config.yaml
num_hidden_layers: 12
hidden_size: 128
n_experts: 128
experts_per_token: 4
d_expert: 32
d_shared_expert: 64
hidden_act: "swiglu"
moe_layers: [0, 1, 2, 3, 4, 5, 6, 7, 8, 9, 10, 11]
router_score: "softmax"
normalize_top_k: true
routed_scale: 2.5
balance_loss: 0.00014
balance_bias: true
shared_expert_gate: true
init_std_router: 0.0108
lr_router: 0.0011
vocab_size: 1235
norm: "rmsnorm"
norm_eps: 1e-05
tie_word_embeddings: true
optimizer: "soap_variant"
learning_rate: 0.00478
beta1: 0.95
beta2: 0.95
max_grad_norm: 2.0
batch_tokens: 131072
max_seq_len: 1024
train_tokens: 638300000
max_steps: 4870
dataset: "wikipedia_en"
Below are experts of layer 2 (counted from 0) of a mixture-of-experts language model. Rows are named router (the router's row for the expert), gate (a neuron's input weights, with its number), up (a neuron's input weights, with its number) and show model dimensions 0-127. Each number is 128 + 32 x the weight over its row's rms, rounded and kept within 0 to 255. Numbers have three digits each.
After each expert's rows: a language model's description of what the expert responds to. This comes from a sample of Wikipedia text that the model never trained on.

# expert 28
router:145156122157105144145121119122152198133108127154174124173073166107098121132134150149117147093048131169144097156119102093121100104150093083131121069106043138157114140156138144096141149085129131068152101117114102144117074129077138112112133144133080109113100061151153066154077098138160110188106118073160115134128067151172102069105097101110179212097159090134186129130127123080147123094160
gate0:112171157178142139134155100134092151142134123154107162136157111124133111085111142111123154150068113155130096101064094204109127105104060135140112152117185108107153202101197084149155095108133117141099108082163093136144179091078139139141075115104107100151115069140147141093125125138188153055209164164138067156134087104207103112123128100113131133117126142124121089105116174170109168082101
up0:149115118070099182118125159153162125077123170107088168096165115117160152156181093107147159103103126149111112146214113106152105133136168104096147146153116062055121116108082166061061132120122134085198079139135155120107109080140127121104110114092142143148189137099095135144146143126130107127135092109111142083122180122169103094134180076139078074125140140168136161086202172118107134183156
gate1:145133065109144102121103107070153089132158157097144042142084106112140121131129147132149144110084130122206103074145181154106140068143071114123076158162041191129094047147128153127113160149158073141100144133081120066102115133142116109088133122097110137107138178107155131133076162123151122121139135115148096205097133075106075133113062134144157100076140110125105105113109130164137100113101
up1:176154135140200162129121172131106128145153064151097152120177138122122135133114138142164139148113130086131136152102152137147143154063104093123129194177127151169131135155093122077150120148122111080134129050144174138155141175077068177095130132131118114092121157112080104158138129140087169105119169136108125195108145071056099206118096093155122091177169138075163158151053117129074129145153
gate2:180127113124124106115142115116100152147113096207123129133151103116110046154164140147078073157103130124107162134094121119126102122143176189175130180048093115149138108163125111131121119154195138117188069121119178146140117083142134196161116160061142106131131101141155137121140106122077047102128121082146093076111172116156147107108156105084179160087143125056132136157092105101144152070118
up2:122176143095150137120120123098157130105121153126122138172105119215111140130121065105165142167115178125136133094162094171119171116141112090084132076201116196129184076110088186172088128115076123129120176180109126107132107152161202093184144111190178086086119194146085139160180141186087135141152093078129088142132103150133157107131140118140102097097114119168153130092136123121157131125105
What it handles: Full stops, colons, semicolons, question marks ending sentences or abbreviations (Rd., Ltd.), colons after labels like Website:, and decimal points.

# expert 14
router:092153177173157123034063121103150148149144117131130105087106086137115120129177116107163112148149113093039124140119130140134108142144039160177125146197078121154122101145139166142141076151114094082075162190111137188097107085133132120139125113156221132103079140118162113154066099123126111152200115149131113161130147111129108160118172195128105117141158127146130183115147117132111119129154
gate6:154122129060188097106096058130143154138107158078134138091118136118109128105114122102078126132119182104139169115149116083070163163087127117090159115160126130132116109139112150143211101134079084097100104206107109141182124117120120111144187117144164096181075084140135097160129179172137099157114119111145102188136134147104136171157154092171079171167173139095219125131094148149101115110174
up6:111161137137109044117128131177136089138160111140074164158150102143150115145118160119137133068121102137202186102211094126100130140159214175131177133161130105101138116181165117115109192136110121179128129158112089106149126142087101133139145093062190098125113117138151076082146152196098141113053096197110124129122124151132168126149151116077140166108154142100148114114128090103168145160153
gate7:130075140192130109152115096139081111150164132180099169110073130169128147148131116153120142112141131116123159118086142083194122119158121073106168133176148093128118118136121112096097128138138115107099147181173192125152116137146147110153143177198121110143122093136204100189099111141097124174103153110086068138143109165144167093139212191166098167152096146199097100143092117168192153142095
up7:163081124080091135128176117149113119137117138088167148106102128110181187171148098112173142130133111078155152120138137098094108212210150151109091103111162146072153220161089145152098134133150089212117157071168105081114126181131144097087150087106122168148136140143172132170140167145126105085149091076141180136096158117110151077146115143105128148168102125096161146126122163083124110097099
gate8:183172180107102104123149068116105141120117148150094086128128069178142101136130136122105085148119104137111103147151134067167127184117182174141130133194109164147191063136110144137203126141115074076121144198112094131174162079179129132069071101151194109157071145176128084137115114124087115110105126156145167167116122131100105068127147127155149158088155131112156150147095083154138145148131
up8:186164173145059073135097131115112187124104129087148146133165159107138143155108121082167132151166104094029128126088115124172073130157101099140090152173173134122088109158111116149150105104098178110162147048118137114165117142094167201098080104123134097128111129153129151161148132090124101117179107132082109077142140103098106161109170081082094149156111079116146159171093171101079117146100
What it handles: Word-internal k, ak, ik, uk, sh pieces, often in foreign names (Shekki, Pauk-kaung, Okkoota) and in asking/asked.

# expert 41
router:135088157181150111075150165093118090122160160123139142148071102101149116091109132128136107100147114114093136153096148140169129117157080205159139124142161115081116076163084136133141078121110063078075127192081182118129111117204114126135120088124188116124121152149118123171116135163152098149145125130148125176095160137059086103108149186136172148096055119144145101166147126109152028161128
gate6:133158138151152135081146107112140102167108117135174168101125178111117109073104137129145129093114160088120211146158159225097062128201116107115159137125175049097141071106125161092121168204147089132161133125084171134141146082165089147142140147095157158110100105119081123117165167087128149179139165122147074160136091151111150141151132147094173217133121155147149136151151132151126144110138
up6:139154152156157123114112117077155141113096112143179148131104118158115105133156158117164104145084180068108180169084132155142082146177133122130121136113167124134145096127180154092072144200137076077147139118061196090112141166221087140110091131128160147133145138127115153120123150121124186169116177111111072195115133129098136119113145175111122195099094128196170048139108132142111151143101
gate7:199093130152156116051128175139129167097129142102162135083107147146138086103107108172160150139119158120143151093098100205195094142128132157156087074097118113101138181112095116149122149141133141109068137164110175171118081137124108146141068126144181114149146144100135092156127110133147164103056117161140123182075104118019108176105142169123163135101051115169105129103164128104123127110102
up7:210123149090146034127174146192176119114124167133133194128153107122103107170139083149121107133140167117115157111150109174092134164121075131127091129117078172117148136133120067114152126083111062168167166151126102151140146143131119087085162098136207204117116116144121140112097192104134144133058138103147080087116134094102092119140141069106098148133063146140105138135130163172085131134111
gate8:115122173146097076128134109131126176121104133117147119087105125170141095090118168079118110125136191171102083106135118142117165121118142195106113129136192077150184081142112139126155125121077099083094143140188152180165131099088173100061099131116151106104126064111192078138154089129116103158152132122146104118061154128098098096110167172168075128104080092175094114098130089169132071061128
up8:131096167118112133110134132085148125153134111157117083144141118120102110140114155037101129125111153161140138110151126122063160101132104109075152082115150095068104160180162109114109173092147137162143159120017130133088119114092155131109181137120118107079114096137143057096147134136130117086106154121076111134148063140117137123148149122148074124092197156146127125155231078072128055144094
What it handles: Pieces with k or K inside names and words, plus ord in according, such as Siskiyou, Reckless, Kelloway, kg.

# expert 25
router:097123139097106121121172131106113196111130117071144142163161130172140153056147123108107146147071176096154125149121193093125131102116110124096159094135143158039085128138097073091107100136102159137137121131090098162163156149091133162129143096111109185196152148126066080144140156151138091118129074133092159097101130123163143144149137098086185231165158105121097185122082094109156131172135
gate5:115160098130147102116163079142209162071141095081148094086117123175105201142167125107128135119151176089132152122147117150141088168176101147139166152093129100133148100120076163147182182135139161148100149067102123186096067115132142115133104099050143122116137078179060138135113125126076140129124045079123162112111072162111176090091108138089126167128144084113123119108135153136091134144162
up5:117085176167169123125120143147144194127110123128137122155136125125144159142113052094118069117136104093152148128156117174171134213132070128124200134099130117106152080150092108119168126137117134204100136084104098167138131107141135152139119090170092170131128154177137095116060111085125160067182109097162105149108057165178164146101155124145106158179117074132154194142097153115094168089123
gate6:123118084103132076121162141080121076105185113098156151090164116157131078106125127196110130140091154123129149142127126149094154118092107085185115110118114138101085122100049094091186114126124120115089057123103131115150066121123124156143138118067153199119142084159150071145070125091142121050139203133115133119074130104110062076091080143110143119164187144113152126155120095153147147158117
up6:131092133147098099135132132186091102141149128133099115190114175156143114110080071080136103121131155160150141140137074076051093174158113153081148119153101149132100180160181168149125172112153121176089131182155095137080151101125078106189114120127129064116115105092112142098107149134144111145142064111134168154172143154134120127180140124108124095130030100108069119083142086192121091164142
gate7:106103089167147045147136098132160161058139057110123155137161113110143113127117137132140134135082145147134147049117170176156128158146088099123119098135157133119133169138150082171109113095124118193068073143173157130114100103143114141157191130086142140159114047068138147129094154066150158087104055056088117165118118125159146108161180095128142109085125127093136134098179121145171121118145
up7:118109119158092069135075130107117117173115165151092133164178040117147142128094113115150156157092127132108152139077105156145151140093079176138126177128151143149132125163136105142111147093127060038159076112078097184174142129128084142096123143074172178105182130080101112140078166078194108129155114173125131115147181100148107126124165131170182129122121134140127136170127088181133136071148
What it handles: Digits in scores, dates and tables, plus capital letters inside acronyms and all-caps names, such as 1-0, ARIA, COA.

# expert 13
router:158142111093146153108093114100130186143197099150118092059160122111118138136116080116184126115141119087147106117082112133169114158122165138065141144123091135180206065113098113170132097037126100099107184157150160095109100096103086141128104117109139174125112081137161110110110156152126110207170184178128111110094089144165107135158146127104162114151088142130123123091082133158106182201150
gate0:113170182084103103179120067118093156109127099147107153098169134120110129121130115067147117139086115130171143091109118084125114100097164120130152140186134051180158088129109197128146089172142065112115140107143109118135113056097219138182044120123170149130124156083151063176148134118120139181133155142110102082175090126101123137119158111127113129101110147127102170160142125152098143161198
up0:103150193121127145098167144199111134101145135104183113168150150109160151170151133190119145118160145166090198102134100067182112079131105142181172121156097074122080154189162112158127130063063134184135134131177102095112168138073094131127058106142129105154132186190125133105135108113123106126145086115086130138113154081121080150188108142126121120154178100094157138164111126122165131094125
gate1:149126124104163109144138156151124060125210119141115161109116126166146082199094110072119044105103154139156153138132080102100174176105119178075109168056145105163158112127126098109118097149112121132123138159102174161126113125162125176212126062124142151118150104157128122111135227163167171119156176128158130116123152156140156130121151157202102130136140164080134099137166129092086120119122
up1:096151129109190159145124102109146105130115197125118167097102180120186113189139093054130073129135080151085106081067106133126113157133151087127159133080113103125178096090203110148113101143133117084170184162105144177146095117092207131124086105126115146165160116164156124185117139142173114157159093185137129121178110149134090196102145145133135147142158169135162097121139129145079113179106
gate2:118146141131157153124099097165144079087129107119045108106102188144094117102143116186130120079095139119136144147091144176062125140117086094057132115183099121130154129125097099184162071073137089165137144161193164075110050121148105118182093154182167157184105134085147112147107168135118137140134198156120096119100100143101123108104166128130105132151141113077088093084143169146145159135089
up2:047110141118081101110141123137136101136129118133133103124041119091095138124128078184168078094131175094085122120125155181110178150205160105133127114137119119122131080108126136152123107113150062151081198114166115088121064170140122137137102134169123138132105106101130148171115167106171121144111183161090157148137046101173124133092123095180088144144132134144146080059138136183169161119076
What it handles: Endings of place, nationality and personal names, mostly -an and -ian, such as Sudan, Syrian, Brian, van.

# expert 1
router:164146135074106145139039131151153089105171101166097121137113134190092119135190128165085120134129138159124135133136118176115176164194080141083111182130118163144119137158160133100091100102167164100096129103161136058119120109169130136088129138093115156148186134115169095138079123065147140130156113144116144099105158156149083107080085127097098150037179094116106123119060101165155180146164
gate0:213134101114133109176075134087154156156126080162134123113180114113090112156148149159152125124120141112148130110086175159106184172151122115106074146142175119160144042106137071098125090107143148081159107115126148114116115113224078143098144183130139133156106099128167148092095159049116135074098177142091106151122143163150126152084166055156119119058154148143119135126131146180152145143150
up0:173085083182129112162138147145144145110141126111145098128150132146135086138096152142136179140169198123134090103074152130081198116129157085127164161070116154150127075127136109123155108070117088143205035137123187116153142151150106167058092129145128101153147111114142119133095168093124111057104157187152052136119104170127123138172132121150112085062106115142091085132076123143145125105138
gate1:071126099113104080179156073149121140057153109134096133149121105160132128182149155143142153179151105116132122115099131166108118142112200136108151165086077110100087148098215105119132110130191153117069060075142135159106120080145123135120111122114064117148115108170117204183116172095128169135102087179094125123085121084182174145110154122142157152065142140111168133092187126135117139144139
up1:122121186098177163123177048104051125129181155141158113127116045130149155076093097157183088152150119113146148155086138152159088110105123147116080121078145104137120095172123159108171129116151087163111110129145107128135100117154146151132142145168135110099091152141060061195107164134165104160114146107120149130117077126131142057167074105138105165126075076139166129159110131169109138185088
gate2:117135163088146153093139107186090139110129101141126148092141134133144100104216143133093121139102177130133119075115185156152122172160129135088084089090136094173103110137111124096089135103170063121125112076143160142126090158132142127123161129140171151143181154140152124184117125117112133192142154105135043116133058146170107090110049111097124225144089063132119166148072101122098117162148
up2:152070167158097100055164174102125193113121157097119091148108122094140146154147132099056155097135115149055169142104150101159124185142144062119147094181143179114146165142093184117131139148113137141168133162128096131202090120157130067164160169120103139109105090100118082123172118147105126125141148068131166110121124118135097139116165072122119136129144170079112127189177177120148058102092
What it handles: Short vowel-plus-consonant pieces inside words after a stem, such as hosp-it-al, comm-it-ted, hot-el, grad-ual.

# expert 22
router:092094085106158120116070105122161192059170097142198110136171113118169129094123107127085047199166131136130116087098075159170106099117104145118088100141129112126103146120135059094107113134114113105116131087125112134162112117117086087123105143178143143098136105102085165105151106125184149203108145191143165105144096133146135071076103117116136102121165142122140123186144097202069120165104
gate3:141069129217109093067171113110130181080189163128130128130124201154118099126090107054119130130069103119106151121097093138118153134172150095104082072118141126117112150155143132118091170166110116159150107116146157131139076098144127129176058168136149132137143066121104095139129100108116134102087164153099142181109178143098139164140124150185164098160150201158117102140099090160122075095073
up3:129113089107143133103155161133060067127178122115154167083152074165124095073118144135126140111153054081161116093135145120107169122096113091105142155073182159148133143114107047176127102106097081132123166126137135117115175115107188052119172073128095094126157141121156097137102174126135114083130139118141130156115118099139129160139057066097199091140072111147110146116123167095129109179183
gate4:100107166157195142127148164154115135161117140127085148159138142100122115124118102113128068116140174119116174136153125102096147117174140157081113088118127054177094129098149089102146086081054131106144142178146102197144186148151101137099109086174108076135102145190070157101115128186144083139179132131163090169085158152081119151193141161135052103110168111135174097134118143140089156097129
up4:126156116146148098109151133112136136138081139163114177175175160091063121119166163144133065162219148147160130138163173096168110143076131162135117125134142156170050136134147094124137096120092073061135183132173098128132112118124120172078112115114145083148076065198143144136096068121131094163132141159121180102152158135061170161158163164136096156141139103089152118173121121099126087137154
gate5:102090119094126074078153164191121095166156128122080136094095115106117101079088179105074117142177161086118162142140105163160124148097075154060104137052084123134141151136186104128203140112135066137123125148127133122151105087103125084153115106090128159105121136122111122101100188072116124135101157178162102097113111135100123127108151130102126129197127093172144115040129126150054133109183
up5:162099095108174196094084178131148103123122069126138139088059111100083144138086149085146114108150103132156145121107102099095147093160120112124087126126083126122171123168067069167103116102130169166128159110133145089077151139115169113150157125150115117155175136091143127035177167188087094075151140108161107118082070133166128145174148180158084130093135116183141098130148089140142070150154
What it handles: The suffix ing in words and names (Helsingborg, teaching, winning), plus prepositions of, at, by, with, during after nouns.

# expert 56
router:139162110171166080087122107165102081039151118056091150155117115202081113147071159119125155133131148108108104122089127075137101120108074136152095083101152144121165106126086123104153146088145089090113107106159130124123081117100161112095143119060138109161125181119090100060142069136203147125139156140120082176147149139141095109158137129147168117134113141108164153173131083083054129082150
gate5:071134112149079083121059176144124126081145134090114148150109141170140128060077175126107048168083186168113139126162137123109204164152105130088170147148128121111109102120134106142127152161119140118117156113110125101127103119105096098168102137148116119155087080085154107090168106100131052088173125119159100130094187129177115081111125134165131136102142122076125109084187066148110071121195
up5:128123166118113164194072173159137162181081192174137134134157200120194086080130114101138122161143134084128182164196131118107079106143125095134113119110170114144078099122062154142123107122135084115114108085065140086133144118128084170127092166139151167146107174146130109143120161141083087091118158149107123078102084135178102186098120106168084119121107137180152057119130137168156108145127
gate6:161103130071154090128204104127111105132157159163163109112102123126100168143163141115108116157129212146111106125099190061110177136123122136097111158147116097174149133173095136115139107112106204064126103114114152140114120113139110123112139214119152150110146099181116106149123147115216098190161153178123139160131100107085179118147161155128112132097199112143122070120084036114147126138120
up6:126145128135104166130069160081155094115117180121145138185115118139169152083106129129113160125068083169131171093098113163079145163106171149140164123201151117134065146137124090116134114142133100199110129139079111166190107140157130092112096064136135100114110092115131114161132176128093091055089142142118110096117202103114099133172081114147138105165064096079068125115103085173073141112133
gate7:114166100120147143098109127126130191150133098119097096233136053193069086149144099127180110120088107154104129097142138129100180151153080153195115079104152080115146140133138101116091122141138132186071119167123133154143145126120147166140135107111106111102164141083109089102146080131095156114179174167190130212114102099189141147100169159135091147108138143164183116139133086105133175138129
up7:050139141111139180146071185081141122119156125107149150160133171147143222097110161121095085172105171127110135135123100057115194130181129124117132146112111157133154161157156168145132074106171091135090164142095134081097185176133090145155108164144127066161141125111168130118144126184117121110137159084063137131147192132073160170142152130132163090145114134113170132142105098138173067099149
What it handles: Noun endings like ation, ion, ity, ment, us, ics completing words such as vacation, Election, Genus, environment.

# expert 57
router:172080157097156026172128143090181107072133132115100109092107131165123116073139140103138151127124139086086131137083204138173053119123140130143136104140117145145169079124102161081132148089095145078149194122193149143099086151108125147126100119112130135112130152158076127148118114085088127149151143160135147113099055130114122160091168134078106183125095140109146093142028108141160152144096
gate2:128168153135144111172192077125154154140117070120125106085145170132110079084108083150178182111157188114183181154116108140161114134151147179105080176134113133157158088100118187119136103162119115168175153157105160105106133088106100127044092127086175084128189170150143139158112137130079140114138165158170115108141109105165188153148175129151147137115129144109190171124122106142101145179190
up2:109082078114138104146151154169170087091170093200117131107064128131091144174118108163110112150104110105143163137104162103120129137099122127112177117142127184152091136120170152179154133104160112154060152102152115059096087133139099127166129183146155117105097105119090119091115121100197124142135102124101139094168175112142174112042143087168211135194071081140175080144117104131123146130108
gate3:090062203135106132123096124129126149100118095094111099138129174127130164072184114137148116137093133091107160077094120138120073117132097151127111127153084097059156173136168111128155127151084093119141150111127163208131090102063135164195110106155102096122121169168123134180174141076119121125131105107141099141114119101104190098118134095142081183157113103120050106043146127090109162122077
up3:145136076127125092102161155178151119138130139143144167128175122162101138164067130148080089177100159127189128089172146097121123097234122136152111176096135173120117144203142060152120087086137130130109117137045115119144155154142116171132166079149091132075146110160109108154123150159133145061112160124147131159134124084125103163158113119147173112138175130151219172135116082146131077108105
gate4:124114084115136146151102128115112088141093134155170116095166163108112135108097127111136104103126147177126067115161188124151082146128129106034144116178124174181125057121084101101142118149159083137118110092169165095149154178140122127129107109125163143132122040173135089132086123161169101181147171063170137107103218129155120113135134154120158062202121103075092113146115114105142169105128
up4:143139156086170136124118170123151108092129088180115110087132091161098168126173160121134133095123177114131134058165140132136114067083104182131070104135093143145142106088072158142107112165099098059126106135062117165110146149135102080145081162101121160118156117093109061095073082133152129140076130088097156091091096118188153144113086110134133170113186139161090162120038101125169140122110
What it handles: Endings completing place, nationality and proper names, such as ey in Jersey, ish in British, man in Norman, ia, ian.

# expert 12
router:071169179153107168131073152159136190140111127098118155145107115172142154086133157093185134160079139135159137159216193112185096129119113071102168105208161147167104148128160145163101109138141115149133168156122122115149171095104101092147166122134089172142131169120110116072102116151066067104157156155087133153080143142169146089106139130119104186137101172150156154159162148078134133098156
gate3:087083157154094070197088137149170179155112160142132147112124179192191130132103122102120108104085171074115143094141141180153066196205082117164083161125161151124098179152106071103102102134158133130109147127135132133091151104122044154140120158068133152119148141074119127157121156136140080150133139094088138124149130152167091109187183155150112137136127120158127157182124133161119094129088
up3:124158130141233125137146091142067117123103122134190144078175100090116128106210184176145125101170177125117097113134151094082133172118107164130123155184164124145141114136158175182140110160063168078103095090067134143122102143089108084138149145148120142146169136044129168100154144139129152120145162179147127124082144168131098108145137143101095194076131111075143122132093152128097139132150
gate4:131205185125079060122120160113171103151124134143136131127126220137133140167071113115139149140134094167158178088138082136146121146180133121117129132134170120117145164107159130054170095096109066223142156143147135130136111043128126092155146157102144137178112115113111082160135094137151123135122211101134140142128084074069193147114165112152162122164125118147135066139133132125121122171110
up4:138144116138110160134119099160151075155075108107147180161152087135106143139123089187116107123148141110141126093094140217153129135103094163131134192113103128147142115122096068072159122134121174119091149060131105158133106114173122191054102152146100197108131140090108138107077159147147136141118105112184154138120108101218148106157208130193138152143112060167106112093128089140099144157146
gate5:174150090155110104178107154092112160099084132115077077187129134126116126121147116152128113114167103104061090119155190133146106136132093218131126038141102149177101129139089149053154122117150120158132118122190117099078138065118158136116112156136133075064144185145137139174142115114069158129141128140074159143163167101138122145102167126117114136164105107065150117162147122146171201158116
up5:128136155175053065127128125168133148153154151134142134172080127078177113083157108173102161138148153171097094090043095138074178124104114092098126132118086126088128119092132136167132115113115173117165148193190082156149118111125114157116096125152160165149121116073098187158116187165120172124127139154130122124068187155090132115095110106151133065102125080092091145115119146100129174173079
What it handles: Trailing two-digit pieces of years and numbers after 19 or 20, especially in tables and dates: 1989, 2018, 1775.

# expert 0
router:102088124101096158087102119117133151155146142162180168169158143142132132146144163138101163137080151108065116141138115141094107132097061094088136144115146152108158132144154057086098122169128130132130129095146118137102099144160120142142059094142119179092144146112093138101127108149157132133102122092159168211126093035069158082175088096118081118056113092100086187083138168091145104107057
gate0:088181110158080154155149120101141146086095115140190137206135190123122059077177082133142114058219161160136101137148164178116133095125164147116156155128126111171151119128106125162113126160092133099118100134133136153111129181118109171178117086137105117141207064120178137045159108120142084132161143077143147170125153141119171119142156144138081097138108121142096154175110160086119121143113
up0:118137158124174117179146125141139078133130094175072079198128179101115094098148138126097101062122122121134118127081126137117107128166145159151131160125134140147133113147151128106161184167141120189122107195107085092146085073155125149054142178069170142120101133123126134122090109141090155195138158104133130145255084154114072122142138080122148131094112106172088117121135085136087138096095
gate1:136151132084173088118114165071162127111188137168132176093149156196154115224148093139129123125103141128147163101145120086108099131133109105089117107135143115095120088083179127111127115184114131119111144113133143119145098110210115109233106089078151133177085091128129083176108123188127126114136144114069123164128046121126136170077121103179165162176146132125148116116145134111127071096144
up1:153110156124140101171105146133116135159167162182074154179067155141169113116103118132122064136114110110095053133054169138121164134171101162099113117140148169147150104184147069166164095157144159086163099103175134081081172117147054157140125108141121207118104152097121121162141116155094138134122197153150122167107063069140126157122081134156139132116114110095150124054083109107122133122123
gate2:108137105119144067050120124173139094113161108175120155116155152103107162112089147110179136057139100133116087142146115099101081159134125114144112106165097140152143154129155228142187102152171119113089154194136103114068138133075176133100130124164128151180115151090078066126158098147125113127112100092127090142120086148187181126189137174088158101088165102068108104101099175131114138135110
up2:066194216127137152170087114169128183139114098128099126091131162146174111113184163120083159146129161163149150166095150071117114090149148135107128157149127060097091110152085173093118146166104104141135178181121080126090059130156044101106155161088168112165109095133122128138146138126096116159182126154102095122176098128123117095095135084129129171090155107142156154113197097124158121162127
What it handles: Prepositions like in, on, at, from, over after verbs or nouns, introducing places, dates or situations: in 1974, on a voyage.

# expert 42
router:057152148123133145125141058127136064140168126110166091160108133121150118079149089134109146145157161128085119063162100158116161138175170170114046101151105136152174125105123131180118136165219085097144116079152158156146065122132135133105133123125164132167147119074116138114127157137168111084144174116200110107209134118155153071078139155126150122135152118155077132134081158144140168138069
gate2:129183137128081133176188085097098157134157108120185121123065117102174119134143160116137092095072168140169114087109208125133131083111098145076108189128092133088086126081121158148129115118127151137104093177068049106144091090162139129131124113078130104213096115155111112108167142082100160110173118107100179092108075108149083146123144078136169095137117110107170128087156153103141104146117
up2:117141099122143178152139122132059087090168092093111139113129138059153155102143135141088170103130101144131074113118047190090107159154096118159158079131114064175148120114163089100171129134068115111120151078129102091165098099115129124109047150115119134110116088112102107169140198146126166120172103096146126104109124101119091116082067190104135101148163091099121179124154157081108150184164
gate3:158122158116149143180131157171183080079150148143090146102081122130147045099082179152164152076151178084141148130076119190088129150130170157153216145163124080124159108144136136139154151186153093110092153089139121136121120128136061156100112138143115150114107149135092109096178180101141139187146132152168138126139103066152093150146136154114089122125104110068112119088178114196108133176112
up3:123122120126179086104115105112125136119077159099163093129102103178152134156141105126158119147129128133106129129146079134078212106111091133130069105131166083144140131157112122159146163205102078139179124095122161083189140147166184136120090172107145093130110174111158070118200162140135161099127129128160150160154096127200172153157156152132084137047119128084080116138090139180132069181152
gate4:102183125134139128067097113154131117091125147140164143108155177166187095073163096092050136141169102151115118092139156157096147166131130146094103133167114131202157119078141104124170082181205089142092112122130151132146074141163138137080130118101168196159118107114155143110158156134200082082142127177149131173153106107146081123109153140189178124095100074133159118089150150165175132127136
up4:085136126106212115113122097134119094116112127115203157157152117103151109086145108106078135160129123175084094168119164143078133143058075165116157161110083130175158196085136095098146127179151071096132150138117141126177112122133175161108130135114121139154104103099115178171109123121147132078152123104165091168158070108169123113082119141113156125173090099121193051117161126196133105075103
What it handles: Inner pieces like ot, ic, ric, og after a first letter, often in names and tables: votes, Eric, Licinius, Mexico.

# expert 62
router:157127134091112152110085181166135159123086127107156061125113104144160114103197134129141114101102103105131182078132155167129146088152172203155142162189055103115112142122149132120092133102209173125124179139100117129056102156192150123143136110122179115102126148123105159137128096134056121182124088151112129116091120124128078136096179157095154193162160157125123122117128129103084059150181
gate6:113109123127104092153143136156068138099103101075148103136107133148114078163125179120165131188102090178161100116107105094171145047124164100190135157225079114082148153137092166199102157134140159154096118136151126086139159105152146135133154128130131126142146100112141130074133134081129141116087037116122187134111143137070089142119126156119100037110161166094139156090122099091160100119123
up6:136155154097179173123132114158129093118127170114081013116139101165136092119112128081129055137115099111173139137087102094130195175108118184177111160175078119158141126151119134141103154121144156098142125150086121147155134103146053101125162095134182121140143113187163129115167156092092083170066121158151108123111153133097162195135167118128116109131105138114162173091120123199137093184156
gate7:201121108106108159123174113170147180149138083099107088120122072139140130135146162080062157137079089097121157144160139146161150146180109203124142129111141111019115114137127120101148152121160065149142185170106103156110147102191127091157133067094145117142103108150154137111148146054108132119104147100143109184130143127124111184098127073097175175165153117100151113165132160130093081177135
up7:058142113170132112172131135131111053124090109092084105119105123128125120118098175180112181111155088158075095157166148172143097049075192088109135136118122125175118139169161108171131127147131133146140126121155157121152108113050154153105157124119119095133070154116171126159149066133121108161094091137147135108104125115183136057143119136166116074112055127141044101089132112148124100068106
gate8:068115057115156152147123156093107134129080124167129093099107071212114085150112174131100139136099121072093166089179184122141173133131085135109154216163059085175124090107114138117134169153138117138112149111097155160118136140144136131130098152092140110137123154055120116155150128176098157187142062161131103150196118145165108146115150057161160169153147179099153113125155123118097115113135
up8:133131132136130210087149104165142059176116185104128187111134123156116151185133142099161119103102166116134148111173164128153157172107094131098101105121141175108061057144074144131088125127065113113111174109145130116119168177110161096143148128198117168111085141136082102165114164134168121137220183093121103128136154096142116112112152147126190165187133155075159135135075153122116164127108
What it handles: Letter j, ar pieces and lead bytes of accented letters in Slavic, Nordic, Chinese names, such as Stojanović, Zhejiang, Vittsjö, adjacent.

# expert 45
router:160158138138139103133093135165107084085200118158110155166129138174116099098166129087150154127138118035117121152157165164155125120161062147101062143149131134135113099167139083172146129062121159165090112110119114129134149076147068118129147107074156113171149141178112138133161100087061153078126145078136151100108160153197081122116134132142117097114108102098088133150042143115172148112058
gate0:165147133137175109087150078138112146116161124137082121127159168171138072153144097189111126127143100096127145103097171168078061136144150147158117123110105179115159051109099105149127170071144105115049091150112159118144083119114146086112118093092141084161226111139053146108099159121058163115128081140119046156136108098159105161133092138123134110128160159114135133151136148081167125165143
up0:115154109106111099131103161136082152100156098139116176209124177110165126123128088056171180103132135089104158176196124175106077115168130062126057093170115101126151119127160143109094167114096178167121139107131135135136173080115124075154094140107107145102164083169117127094076109160086182144085096114169114073168149103161096136106104161147090135134169178153117145140108152084155173149131
gate1:138145133159070115091089129168112147067157095124145080125148143133128124118136181094119110075066134123163162123112110174152153102091064153097100151137120123088119138179086079142152123086090130095100089166082123100120186116156098192172155167045099137151165143132119032099215138143143128141131170076129150125088163138182103136090137116154111105122124176091153119158127135124133096130082
up1:159090163177179053136120152127125175139126124125116087162148152139146125134132143133177172113149236159198143145086115112153146111093125102109121137155111158052139132114140054115138095125120145175116124146115119147134091112128114144195136093080106129163137133118150094098093106141138205101136185140172075130073150141103125090154162170128105115085117092103089068124086113106210148162109
gate2:150107173126162131132179140124118164140096130164170192149122133144122019088153118105108136160169106071097142178176144172178100104155132164132119146174156119083149152082140151169158169136125133114139127109097172105130140072080154122122092109148091107127156147173082174153174066093140140122135111141158119115124160090150060094134134194105181153101139160077164180181132178141107134097109
up2:120174086106087149118123090109177131137170116136140090084107044126165153171122170108151140131128134135129160208107114105110130139084174148128145132064078104099098099087167181147173072138086146154140153110142119107101091075188169161151101118139115122164141166089091186157159183143101140109114080176097093133089128134106104140131070152076073133059127173125143108145132115143069131149104
What it handles: Middle syllables ent, ic, ec, rib, olog after a consonant piece, as in recently, eccentric, described, species, Aztec.